Weights of a small mixture-of-experts language model, trained from scratch on English Wikipedia: 8 layers.
Below are experts of layer 5 (counted from 0) of a mixture-of-experts language model. Rows are named router (the router's row for the expert), up (a neuron's input weights, with its number), down (a neuron's output weights, with its number) and show model dimensions 0-223. Each number is 50 + 12 x the weight over its row's rms, rounded and kept within 0 to 99.
Before each expert's rows: a language model's description of what the expert responds to. This comes from a sample of Wikipedia text that the model never trained on.

# expert 54
It responds to: Word pieces inside titles of films, songs, albums and quoted works (Gods, Owners, Evan, Random), plus apostrophes and ordinary word fragments.
router:55 42 41 55 38 59 41 56 60 42 51 52 73 42 35 55 55 28 44 34 51 54 40 55 25 46 37 35 50 56 58 54 52 65 67 45 53 55 38 45 35 39 40 55 37 49 53 49 68 41 53 69 43 57 54 29 70 38 76 48 25 41 61 28 47 62 49 54 56 84 60 54 34 39 61 35 53 42 31 53 58 50 49 43 66 57 36 47 39 70 50 59 34 60 55 44 30 55 32 51 53 57 61 58 44 69 60 40 56 54 29 65 57 40 64 64 07 61 50 50 54 43 57 43 18 47 71 71 26 69 49 65 63 57 39 48 24 46 51 59 62 47 45 32 59 54 46 37 57 58 58 52 37 51 45 43 45 55 39 27 62 68 49 57 59 62 61 66 35 47 43 74 64 46 49 54 42 32 56 56 56 32 49 60 38 64 42 46 50 45 46 74 41 65 54 61 58 42 26 43 54 53 66 55 62 66 43 51 56 45 63 43 59 72 41 49 41 66 62 61 57 43 57 57
up0:49 54 55 66 42 53 53 47 43 59 52 45 53 75 54 55 26 40 40 28 58 59 57 40 42 38 33 59 69 59 39 74 57 34 31 37 50 47 52 59 54 50 68 59 34 39 56 50 53 38 58 55 46 50 33 30 43 71 65 41 57 44 30 66 61 52 51 71 48 56 52 49 41 33 67 56 66 45 35 77 48 57 48 59 57 61 49 46 43 45 38 76 44 39 45 31 48 44 46 58 48 44 56 42 39 54 59 54 69 47 25 55 31 48 57 55 39 66 30 57 42 49 51 26 63 55 45 57 72 68 38 64 62 37 56 53 25 38 47 54 57 65 59 40 40 28 47 41 71 75 46 60 35 27 55 32 40 50 22 45 38 63 49 65 47 48 62 61 47 44 46 47 31 32 42 60 49 34 42 47 53 51 45 60 47 56 61 83 70 40 63 66 63 54 48 51 44 42 47 55 57 49 50 46 61 57 14 55 45 64 70 43 46 49 41 35 41 49 83 62 45 41 48 45
down0:40 65 48 49 41 52 31 60 64 55 65 55 49 33 65 55 49 52 41 56 59 43 53 24 51 48 36 51 55 62 45 62 32 52 54 71 65 37 55 55 64 48 46 49 56 56 40 40 59 46 34 38 48 45 21 38 24 49 58 35 72 49 47 59 49 44 50 64 59 42 72 57 59 60 46 51 68 36 46 65 55 44 43 54 52 63 47 38 33 37 29 64 66 60 63 55 44 53 36 70 39 58 48 55 37 58 60 46 53 60 38 51 45 59 37 58 50 67 48 48 55 65 66 31 61 50 45 58 56 43 32 39 43 64 49 78 50 61 51 40 50 47 48 38 37 60 39 49 61 78 61 58 56 57 52 26 49 67 51 66 43 46 33 47 56 64 48 73 43 08 47 47 34 49 61 46 74 43 66 60 33 56 38 41 48 29 51 54 42 71 24 44 36 43 24 41 39 68 54 61 60 34 52 55 57 38 25 58 65 38 58 41 35 62 46 46 63 28 78 31 41 53 58 45
up1:75 48 54 36 50 57 61 81 56 51 31 55 67 65 51 57 44 18 46 70 68 55 21 73 45 56 53 59 62 59 61 51 46 72 43 43 53 53 36 45 52 40 36 58 40 60 45 46 44 51 68 56 53 63 63 46 60 49 34 60 36 50 45 27 71 37 54 41 49 70 51 58 40 52 68 61 66 25 47 54 56 36 57 45 56 41 26 61 52 50 56 47 41 57 41 54 37 57 66 42 45 43 61 65 47 39 50 35 44 48 78 60 34 57 45 48 29 72 53 59 55 59 47 49 38 32 70 54 30 37 47 71 50 57 43 49 50 46 69 46 60 51 34 51 48 50 50 42 44 56 45 37 45 34 36 33 40 50 43 20 44 31 57 49 51 45 61 49 45 45 38 48 70 42 36 56 67 73 39 52 56 22 49 45 34 42 55 34 56 50 66 63 44 53 60 46 46 52 33 62 61 56 76 29 45 56 45 70 62 44 73 16 46 45 36 52 65 54 38 44 41 46 69 43
down1:28 51 43 51 45 59 62 42 59 54 60 24 59 58 60 53 46 39 64 35 79 54 41 36 61 56 47 53 54 52 56 39 36 65 55 62 63 42 39 35 45 50 43 56 54 60 54 85 53 56 65 63 49 47 43 55 31 43 46 51 44 36 43 57 65 49 45 66 50 50 45 30 58 69 54 59 33 37 15 61 39 57 55 24 61 70 54 60 70 51 59 55 57 54 74 52 37 58 46 55 51 76 59 60 47 41 50 47 84 49 49 45 42 65 31 36 46 47 42 72 32 83 38 55 50 39 42 38 30 40 60 45 61 50 43 32 57 66 55 44 27 51 50 48 52 68 63 43 54 55 42 62 55 55 65 37 51 39 42 62 40 35 70 40 44 43 85 54 53 38 58 62 62 49 39 64 61 51 46 46 29 66 32 35 58 46 35 42 56 41 31 58 39 36 37 49 65 53 29 31 51 41 51 26 35 33 51 49 50 65 50 40 52 74 45 49 49 48 59 54 50 45 44 48
up2:58 51 27 68 49 64 70 66 39 30 45 49 48 22 44 40 64 36 44 61 56 52 79 17 50 64 60 67 51 56 51 29 69 57 40 60 61 42 58 24 55 51 40 41 41 52 44 48 57 50 73 44 42 69 69 38 49 42 55 48 51 35 46 59 46 37 69 67 64 55 52 71 49 32 37 39 53 34 56 61 70 52 48 60 69 50 43 46 48 44 44 46 48 62 44 47 61 63 58 49 26 66 30 51 31 55 71 37 58 47 30 44 61 52 42 69 51 42 55 31 41 50 68 29 80 41 57 61 22 58 55 32 51 42 51 57 36 47 37 35 51 63 47 49 58 41 46 57 51 81 44 43 50 41 46 66 62 39 48 47 53 52 51 50 52 72 54 39 54 42 41 40 47 45 44 59 42 40 35 43 64 52 53 57 66 73 22 60 56 55 30 68 36 45 61 61 57 44 47 34 47 57 64 59 70 49 45 45 64 55 57 33 45 39 37 66 58 43 60 42 38 34 49 68
down2:34 48 59 63 40 45 58 52 39 51 39 54 35 28 48 42 44 35 68 75 33 50 66 66 49 69 57 49 60 62 26 66 47 36 45 70 44 42 41 22 61 58 67 64 41 51 47 17 37 61 37 48 21 63 56 50 51 33 37 53 49 51 40 44 54 56 31 78 50 41 45 47 63 64 60 46 62 57 52 43 55 65 49 56 56 42 73 42 44 60 46 51 77 52 52 46 54 68 65 66 45 49 38 38 53 48 43 57 45 58 47 27 59 48 42 50 60 56 61 55 51 47 66 28 53 28 55 60 48 61 49 70 63 44 36 64 65 81 33 42 43 40 71 38 57 54 51 58 50 49 43 34 53 50 49 59 50 37 57 42 53 52 47 45 31 53 43 49 39 52 62 48 15 37 65 70 27 47 44 60 59 56 72 49 39 39 34 69 44 76 55 43 29 37 47 57 44 66 52 54 41 41 50 56 71 44 46 45 44 35 32 32 57 67 42 36 57 55 45 57 59 43 70 51
up3:65 44 57 67 44 42 66 34 62 33 42 27 63 54 51 39 52 68 33 38 65 74 82 58 36 45 44 51 58 35 52 46 52 75 65 31 40 63 47 54 28 40 40 56 24 40 42 59 43 61 58 73 43 55 49 54 60 45 58 65 46 38 57 55 43 32 37 40 69 69 38 45 53 36 47 56 55 54 32 48 60 40 54 43 73 53 40 76 50 51 66 45 47 57 30 53 49 44 55 49 29 34 56 61 43 59 47 35 50 62 43 49 53 46 37 60 55 62 53 49 60 49 34 49 45 43 33 54 42 63 53 55 33 32 41 55 41 49 40 66 53 46 63 49 59 45 47 69 56 70 55 53 36 48 46 50 41 29 31 29 54 60 55 41 49 44 36 53 43 68 56 63 72 41 37 31 39 69 74 61 40 31 42 61 69 70 61 57 45 65 36 57 38 42 76 54 36 37 65 68 29 45 57 44 49 35 41 84 64 44 59 35 31 54 50 39 47 60 51 48 60 54 50 56
down3:53 33 70 70 56 44 70 54 33 41 57 32 70 48 47 54 40 47 58 63 43 54 37 55 76 55 60 71 62 44 40 51 58 42 60 48 58 70 52 39 45 52 33 45 15 26 63 65 28 48 62 51 45 50 44 52 48 37 48 44 22 52 52 70 49 41 54 54 69 51 41 49 55 22 36 62 55 46 56 36 57 54 40 48 63 57 53 52 32 26 45 45 67 32 49 77 49 56 49 41 49 42 51 71 47 64 38 39 65 46 40 37 51 34 10 43 64 50 45 70 37 62 64 58 41 50 48 81 65 62 41 46 46 53 61 41 32 42 46 60 54 35 58 58 33 59 59 64 75 47 54 50 34 43 53 56 38 50 76 60 34 59 50 39 43 49 48 71 50 65 39 55 75 54 48 55 43 53 54 42 33 58 61 39 56 34 41 56 67 42 39 41 41 54 68 59 44 32 40 67 35 52 51 45 49 32 52 67 47 53 69 36 45 38 62 68 41 48 55 42 37 54 55 48

# expert 0
It responds to: First pieces of split common nouns, usually after "the" or "a", often building terms: fl, br, pl, sl in bracket, plate, slate.
router:47 33 59 81 41 68 56 39 83 59 62 41 74 48 59 65 58 50 56 60 49 71 34 46 53 63 37 40 47 39 68 58 52 40 65 61 69 49 48 50 44 48 44 67 41 39 57 48 65 51 67 57 60 48 51 54 64 50 64 50 58 38 38 40 50 58 57 58 51 62 42 69 58 45 69 57 53 62 68 45 41 39 64 31 43 51 35 36 46 61 52 58 29 62 34 52 55 62 36 39 38 69 56 51 47 56 65 58 63 40 57 39 46 43 64 52 28 66 32 56 45 35 54 40 36 37 50 49 45 55 80 66 42 49 53 54 52 48 37 50 51 54 37 24 49 40 40 55 41 44 68 38 57 41 55 69 36 59 37 36 69 68 42 61 69 44 60 49 45 75 32 68 72 44 66 69 38 32 41 38 58 56 38 47 39 53 38 45 23 44 63 54 59 32 67 63 65 36 53 44 44 70 72 52 52 49 45 64 50 60 57 41 66 58 37 74 46 56 43 57 71 40 68 52
up2:33 46 44 60 47 48 52 45 43 42 64 41 64 40 54 72 54 38 39 61 49 38 61 40 55 27 70 55 53 33 40 56 55 53 30 65 47 28 32 45 30 65 40 63 50 61 58 54 62 73 38 52 46 48 59 31 74 59 51 53 55 45 64 65 43 71 43 46 66 61 40 55 41 60 61 37 62 68 38 52 48 35 65 62 49 57 35 52 60 68 55 37 45 45 24 38 33 60 43 49 71 54 78 53 60 50 54 64 34 42 42 43 55 45 72 69 48 31 56 66 33 54 50 58 21 39 50 46 66 55 63 41 52 33 47 48 55 50 37 48 43 64 51 36 58 25 43 42 60 14 46 50 54 43 64 33 45 64 44 70 68 50 46 73 54 71 34 53 57 47 29 74 43 42 60 52 51 52 45 51 48 31 58 68 44 63 60 33 46 20 55 48 35 47 64 37 62 53 61 67 52 42 58 50 56 32 58 53 59 50 52 62 59 51 42 30 27 53 51 39 38 41 42 42
down2:57 65 27 59 48 46 49 70 65 45 59 48 37 31 36 54 58 43 19 55 67 63 73 46 56 52 68 62 58 46 48 62 45 55 45 66 40 47 42 53 44 53 69 46 61 61 44 57 39 47 50 49 51 51 66 28 63 72 38 46 66 40 59 65 39 34 44 59 71 17 52 61 50 58 28 52 55 36 37 39 48 38 56 47 46 53 31 34 59 60 59 56 60 56 36 47 60 50 30 68 46 64 65 43 58 70 70 50 42 37 51 37 30 32 60 49 50 39 50 66 53 56 55 53 47 49 78 55 48 53 65 65 61 50 37 56 34 52 37 50 62 33 51 45 51 43 42 61 59 51 44 60 61 45 41 55 67 35 08 31 47 55 48 46 62 62 23 57 64 52 36 36 31 39 57 54 52 60 41 31 42 46 43 53 52 68 65 63 50 30 52 47 33 47 48 48 51 55 59 68 53 58 42 54 44 63 51 49 65 62 43 65 61 51 51 67 57 23 53 28 25 25 32 60
up3:71 44 68 57 62 54 50 25 66 47 71 22 49 44 49 58 58 56 72 58 41 37 20 52 61 49 50 57 47 54 47 74 38 43 48 56 61 50 48 59 35 38 30 75 50 45 71 44 36 45 76 44 75 50 34 67 59 36 48 47 43 42 60 34 44 67 49 51 33 55 57 70 65 63 44 34 48 40 62 54 61 63 71 50 51 63 78 49 54 22 51 55 38 68 25 58 36 72 80 63 53 33 39 52 61 34 52 43 63 42 53 34 46 45 52 50 46 37 58 47 47 38 49 48 60 39 39 33 48 59 58 52 48 41 73 48 53 57 46 54 53 23 24 42 57 52 53 57 35 51 48 42 53 51 52 54 34 46 49 37 47 39 50 46 48 75 60 49 61 29 43 60 50 61 40 39 59 29 48 51 56 63 34 48 63 58 56 55 43 26 38 56 55 62 77 55 43 30 45 58 53 58 49 39 50 36 53 56 34 56 44 58 48 54 26 74 41 57 42 53 55 42 37 37
down3:62 47 53 47 57 46 23 23 73 51 33 35 57 37 45 58 56 36 58 32 42 64 41 56 46 59 38 70 37 46 53 66 47 70 33 38 80 67 51 58 62 54 52 50 82 38 54 24 33 46 62 79 60 41 60 54 42 53 53 32 41 39 64 44 33 48 52 55 28 39 46 47 64 84 58 49 56 46 55 43 54 70 36 28 40 45 47 66 54 52 56 43 54 59 31 38 42 63 40 69 63 34 53 48 47 33 46 43 49 36 46 59 43 67 34 45 59 53 27 46 46 42 20 44 49 54 45 50 31 38 36 67 49 41 64 52 60 53 41 62 55 50 62 61 73 52 64 41 54 57 49 73 45 63 50 67 43 61 59 56 68 47 42 42 60 50 52 43 38 32 57 57 42 44 60 53 41 79 42 52 56 45 51 33 54 69 46 24 36 46 45 57 51 58 56 67 45 43 32 31 40 30 47 62 51 66 64 47 54 57 53 39 71 65 43 53 51 64 54 42 48 45 48 64
up4:69 37 54 52 43 74 50 52 66 43 49 57 44 57 59 37 38 35 59 49 56 51 79 48 50 70 37 20 45 33 56 36 55 49 64 55 62 61 52 45 62 59 37 69 44 50 50 45 48 35 66 46 63 57 56 55 55 51 58 39 67 47 39 32 56 46 53 38 49 52 58 60 47 48 43 49 51 47 53 53 70 25 65 53 27 66 37 65 52 28 54 58 63 57 30 57 46 37 70 43 43 69 32 39 56 60 62 46 48 46 43 73 39 50 52 75 42 46 52 37 33 61 35 33 51 23 68 51 41 50 60 59 71 52 57 60 38 54 56 60 58 56 57 16 61 44 50 53 23 41 45 36 50 34 47 63 62 32 57 36 67 50 41 53 71 60 72 34 53 47 49 47 42 41 61 44 43 72 38 43 49 39 52 60 37 58 49 74 46 36 48 51 39 42 49 53 55 35 75 52 31 31 59 26 35 38 43 29 53 67 48 37 59 75 59 55 46 41 52 72 54 29 49 50
down4:63 49 53 41 47 58 67 63 50 25 52 60 70 44 43 79 60 36 32 57 38 58 59 60 69 58 30 38 43 61 50 64 48 55 55 48 66 47 56 54 52 58 49 53 58 43 61 55 28 48 42 38 41 45 49 65 44 52 50 45 67 28 49 47 75 69 44 57 58 52 38 43 56 64 60 43 66 54 43 32 71 37 50 44 54 50 51 42 49 57 45 35 52 68 50 46 34 39 65 51 54 74 49 32 41 49 46 54 52 60 46 46 61 45 42 61 49 60 66 27 40 51 25 63 43 32 59 51 75 47 35 45 54 45 49 38 49 78 36 53 51 11 61 50 49 65 36 48 65 57 79 38 39 68 62 54 55 55 39 49 62 26 60 16 63 62 69 54 45 34 36 31 56 43 51 51 48 66 36 61 24 43 59 59 35 32 33 81 36 54 41 45 50 26 47 55 68 65 56 57 52 34 37 49 56 52 60 51 56 51 38 44 51 32 51 58 53 40 63 36 38 47 48 39
up5:61 40 42 62 28 65 45 50 68 60 43 47 34 53 47 60 50 47 57 47 75 43 45 31 53 39 39 34 60 33 46 58 43 72 50 65 53 42 43 71 47 51 39 61 45 36 49 77 49 45 46 69 35 32 46 39 50 54 46 64 62 69 42 47 43 63 59 60 43 57 67 61 46 51 60 59 58 52 58 55 36 43 69 35 66 51 40 38 51 60 51 68 35 65 59 28 34 62 59 47 40 65 36 57 35 70 79 50 49 46 31 37 54 59 68 54 41 58 41 41 34 52 41 60 36 55 54 50 51 51 57 52 45 37 45 58 39 64 52 62 41 64 45 62 51 39 45 61 52 41 53 65 28 45 55 55 31 66 44 46 51 40 53 58 55 51 63 50 13 39 17 54 52 19 47 44 27 24 50 44 34 41 60 49 59 76 64 40 53 48 52 38 44 56 64 59 61 34 56 44 52 43 59 32 31 79 48 49 54 75 73 52 34 58 60 66 39 44 43 56 76 58 56 41
down5:43 65 50 62 40 61 66 61 49 51 35 46 48 39 43 45 37 34 58 37 60 45 56 56 58 35 56 42 60 33 35 32 37 66 43 74 46 49 60 68 60 65 58 39 42 49 58 45 45 32 54 62 57 35 62 61 42 33 32 44 54 67 61 54 51 39 57 38 47 49 37 25 72 48 57 49 35 42 52 25 41 44 48 63 63 32 63 60 59 43 57 67 58 52 53 27 41 70 61 73 51 46 44 59 52 34 65 61 38 65 45 65 59 64 71 46 48 35 55 21 42 62 43 65 53 46 50 43 74 54 40 52 33 52 30 45 48 56 43 50 46 21 66 56 52 61 51 40 66 41 55 48 53 49 69 42 55 39 40 71 68 29 63 69 55 59 33 54 33 51 52 51 52 44 45 55 50 50 43 51 30 54 38 24 71 53 47 54 42 53 41 22 54 66 38 69 35 59 36 32 53 44 54 46 54 72 34 21 65 69 54 52 54 64 61 59 58 63 43 41 72 50 29 47

# expert 62
It responds to: Ending pieces of non-English names and places, like a, an, ville, shire, burg, idae, e.g. Nakashim-a, Brookly-n.
router:50 26 73 46 40 59 38 61 56 50 70 31 71 24 43 45 56 42 47 42 63 46 64 57 32 43 56 63 45 57 40 37 68 47 67 46 64 54 27 48 42 46 37 56 63 49 48 51 71 46 68 63 44 52 25 48 60 46 72 54 50 40 56 48 30 61 62 34 47 59 39 35 54 34 46 48 53 68 47 59 47 39 61 37 47 53 59 44 74 67 72 60 44 55 51 49 40 53 72 55 36 62 67 43 71 77 29 41 59 38 39 58 55 52 64 34 39 45 64 42 47 60 64 47 23 57 52 56 45 66 55 38 48 60 34 47 19 28 56 63 34 48 44 24 49 60 33 45 43 54 49 32 45 51 60 45 66 52 38 39 35 48 55 27 51 62 48 56 51 56 47 35 50 39 54 45 67 37 59 43 62 54 75 37 47 57 59 52 64 67 45 47 62 40 38 60 66 24 64 62 41 47 62 45 71 48 61 56 51 51 69 39 57 54 34 69 35 58 55 60 65 38 37 44
up0:46 64 62 52 40 52 58 40 39 41 61 58 54 45 30 70 50 59 41 60 44 31 49 26 63 42 29 59 46 58 70 66 47 43 56 71 45 55 56 41 53 45 41 57 59 66 41 43 48 52 50 54 46 54 37 40 61 45 54 41 24 32 60 63 70 57 61 46 43 50 45 68 36 36 47 38 35 52 40 54 56 37 37 43 48 43 43 39 66 31 33 38 57 72 76 61 71 63 60 37 48 56 44 70 61 60 62 58 64 42 24 64 59 51 69 72 41 57 31 43 39 53 61 51 42 51 48 44 44 62 44 32 54 51 44 55 47 55 65 40 54 39 35 34 56 55 55 43 08 82 57 52 44 39 58 46 57 32 45 50 71 50 60 58 40 46 39 26 53 39 70 64 49 52 47 55 54 46 47 53 44 58 50 57 33 59 40 56 59 05 66 83 59 34 40 41 64 47 32 37 47 62 40 51 66 51 48 67 34 52 54 39 47 52 71 56 45 55 47 40 60 57 38 43
down0:47 41 38 77 40 21 47 64 52 39 46 56 50 57 31 50 37 46 36 48 41 40 63 40 36 46 56 69 52 53 51 61 36 51 40 52 63 54 57 60 46 57 57 49 41 60 85 47 36 50 48 35 41 55 32 32 60 57 53 28 23 65 50 69 39 26 49 57 56 60 60 70 58 37 53 32 52 46 45 48 59 41 55 37 66 41 56 47 53 49 49 57 81 54 40 68 54 51 44 55 43 56 40 46 70 54 45 64 40 41 46 61 22 29 49 74 47 45 43 59 49 61 60 66 28 71 43 48 41 61 63 53 57 50 58 50 63 54 39 40 50 19 36 59 62 46 74 41 58 48 70 51 41 33 50 57 38 61 53 40 72 55 68 37 42 42 56 49 52 26 53 35 44 43 51 40 62 43 49 38 29 52 49 52 43 35 66 51 48 57 60 52 55 54 52 61 60 73 56 45 68 36 43 67 60 53 73 36 33 59 45 75 57 53 44 72 44 30 32 25 47 61 37 65
up1:66 55 57 33 54 58 50 61 27 49 56 37 54 48 52 42 58 54 37 39 46 51 56 55 61 64 58 51 43 53 11 51 28 52 51 58 52 53 52 49 30 39 66 45 53 50 49 53 42 61 55 65 41 48 43 53 55 58 49 45 44 21 67 61 48 58 89 47 53 69 47 44 46 49 54 48 33 74 53 47 36 32 59 20 52 59 20 37 64 58 56 47 53 33 51 44 60 63 54 51 50 20 57 58 48 55 43 35 43 30 21 55 78 47 40 41 57 71 64 46 45 38 69 41 61 77 45 41 50 48 62 36 41 58 45 43 59 65 40 48 34 50 51 40 60 68 60 42 24 50 61 48 61 44 42 46 53 43 64 48 42 51 57 48 53 56 41 71 57 45 66 31 49 19 40 62 34 50 50 47 40 67 63 58 64 36 67 66 59 59 29 60 35 53 69 61 26 71 35 65 47 56 66 62 63 55 53 56 57 47 52 32 51 42 47 37 41 56 65 56 56 42 41 58
down1:73 57 35 59 51 69 53 52 49 47 61 43 76 35 58 42 57 55 32 47 63 64 56 52 36 52 65 52 40 55 28 57 53 59 61 59 39 65 53 53 36 44 34 52 49 46 39 53 56 49 30 39 29 60 62 58 54 46 50 58 68 60 48 24 44 50 63 68 74 72 48 40 48 41 31 58 31 56 65 29 60 43 49 28 57 47 46 53 46 61 29 54 47 52 50 30 49 58 66 43 24 37 35 79 34 23 36 44 47 61 39 45 57 44 34 38 58 64 38 54 44 61 71 53 45 69 27 51 40 45 60 47 49 45 51 53 38 68 50 35 57 73 35 37 36 31 63 49 41 40 59 60 51 48 36 44 50 42 42 59 67 48 37 45 48 47 42 45 68 44 42 50 44 53 42 60 33 35 30 63 32 62 52 58 59 63 49 50 52 67 76 49 57 53 64 46 33 57 53 43 42 47 52 62 65 09 61 68 37 50 62 65 73 54 55 44 61 53 66 53 61 34 44 63
up2:48 47 33 55 53 40 48 53 53 52 51 48 63 63 43 62 45 43 13 59 51 50 55 38 25 53 56 79 43 33 46 45 48 67 69 39 48 21 34 56 46 64 34 35 35 53 55 68 34 38 56 43 53 51 51 27 22 53 30 83 44 40 44 42 58 40 72 62 32 48 38 57 46 45 34 51 51 57 51 30 45 54 54 61 48 50 60 46 52 46 54 39 34 57 56 76 42 41 44 67 37 54 35 47 62 52 61 49 48 41 50 45 35 72 62 38 47 38 53 68 53 60 49 64 70 34 42 61 57 65 66 45 27 54 69 49 58 43 48 53 57 53 46 46 65 45 26 41 57 55 50 53 44 37 48 50 56 38 73 27 32 53 52 75 43 58 55 59 33 58 59 43 37 65 57 54 70 51 37 41 60 66 61 54 63 68 84 41 53 68 60 59 65 59 19 59 42 45 46 34 69 53 22 54 57 47 58 65 55 62 45 57 60 39 40 51 40 52 53 54 39 46 47 41
down2:33 50 56 33 53 53 68 70 43 29 35 52 41 52 61 52 53 51 49 70 42 64 74 67 54 39 47 55 49 45 62 57 41 49 65 63 58 40 28 46 41 35 62 61 52 42 41 46 44 36 62 44 45 62 32 43 35 65 46 61 54 63 20 36 77 47 56 52 59 51 31 61 57 65 54 58 51 36 39 54 25 55 28 53 56 45 42 46 46 30 59 64 65 41 60 39 60 43 46 60 49 30 57 43 49 48 63 61 39 45 29 52 63 59 45 49 62 66 55 36 20 60 87 51 54 47 51 50 47 54 32 45 38 36 72 32 52 29 60 42 38 42 52 62 63 49 59 39 58 45 39 62 57 59 63 52 33 49 69 50 66 40 41 60 47 48 48 50 52 57 73 50 60 64 48 50 41 69 58 37 54 51 62 41 67 53 51 56 48 33 55 39 47 41 64 40 71 78 59 57 35 60 28 55 46 59 58 72 47 37 66 37 58 34 56 29 16 39 42 38 43 59 42 37
up3:63 47 42 56 21 32 64 72 45 23 41 39 54 32 49 60 65 53 33 45 56 51 39 48 62 58 34 62 39 46 53 43 49 51 61 62 57 51 43 54 52 36 32 79 61 63 53 50 47 48 60 54 58 48 61 68 53 45 44 42 44 57 64 45 42 62 64 23 28 47 23 45 59 41 56 53 53 61 56 54 40 52 67 58 33 48 30 33 70 69 43 54 57 45 31 56 56 69 56 50 44 52 33 35 49 59 48 44 67 53 40 47 41 56 41 52 53 48 64 31 59 65 68 46 34 65 48 51 38 55 35 34 49 45 42 45 37 51 72 70 60 53 32 51 42 49 53 52 55 63 45 66 48 36 52 79 67 48 57 51 34 50 56 49 32 54 30 44 49 59 55 39 76 40 48 61 71 52 44 37 93 59 48 67 50 59 55 46 42 51 47 35 76 78 49 53 33 42 36 46 61 45 58 45 60 49 42 51 39 36 86 42 37 47 44 34 54 63 53 49 25 47 44 43
down3:55 50 38 59 51 55 61 31 46 56 38 64 59 57 62 34 47 57 34 48 85 52 35 50 41 53 59 61 47 57 22 49 66 58 37 40 61 45 54 23 62 40 50 61 58 58 68 49 63 62 50 25 64 39 73 44 46 56 51 36 66 56 62 42 42 46 42 53 52 50 37 48 43 55 44 35 55 66 60 63 34 66 49 64 53 72 40 56 37 65 80 56 32 55 78 56 46 54 29 40 43 33 52 71 46 54 48 52 36 49 48 46 47 63 66 37 35 56 50 53 28 57 51 30 36 65 55 53 54 13 43 50 52 59 52 49 62 58 42 59 37 55 31 48 50 33 39 50 36 32 55 50 43 46 29 51 68 34 67 35 70 45 41 70 68 72 38 48 63 28 40 58 56 34 51 65 53 56 67 40 47 55 41 26 68 50 36 60 45 35 55 63 64 37 60 63 47 43 57 51 46 67 57 40 40 42 55 58 42 49 61 39 50 44 39 29 59 54 54 24 64 44 61 41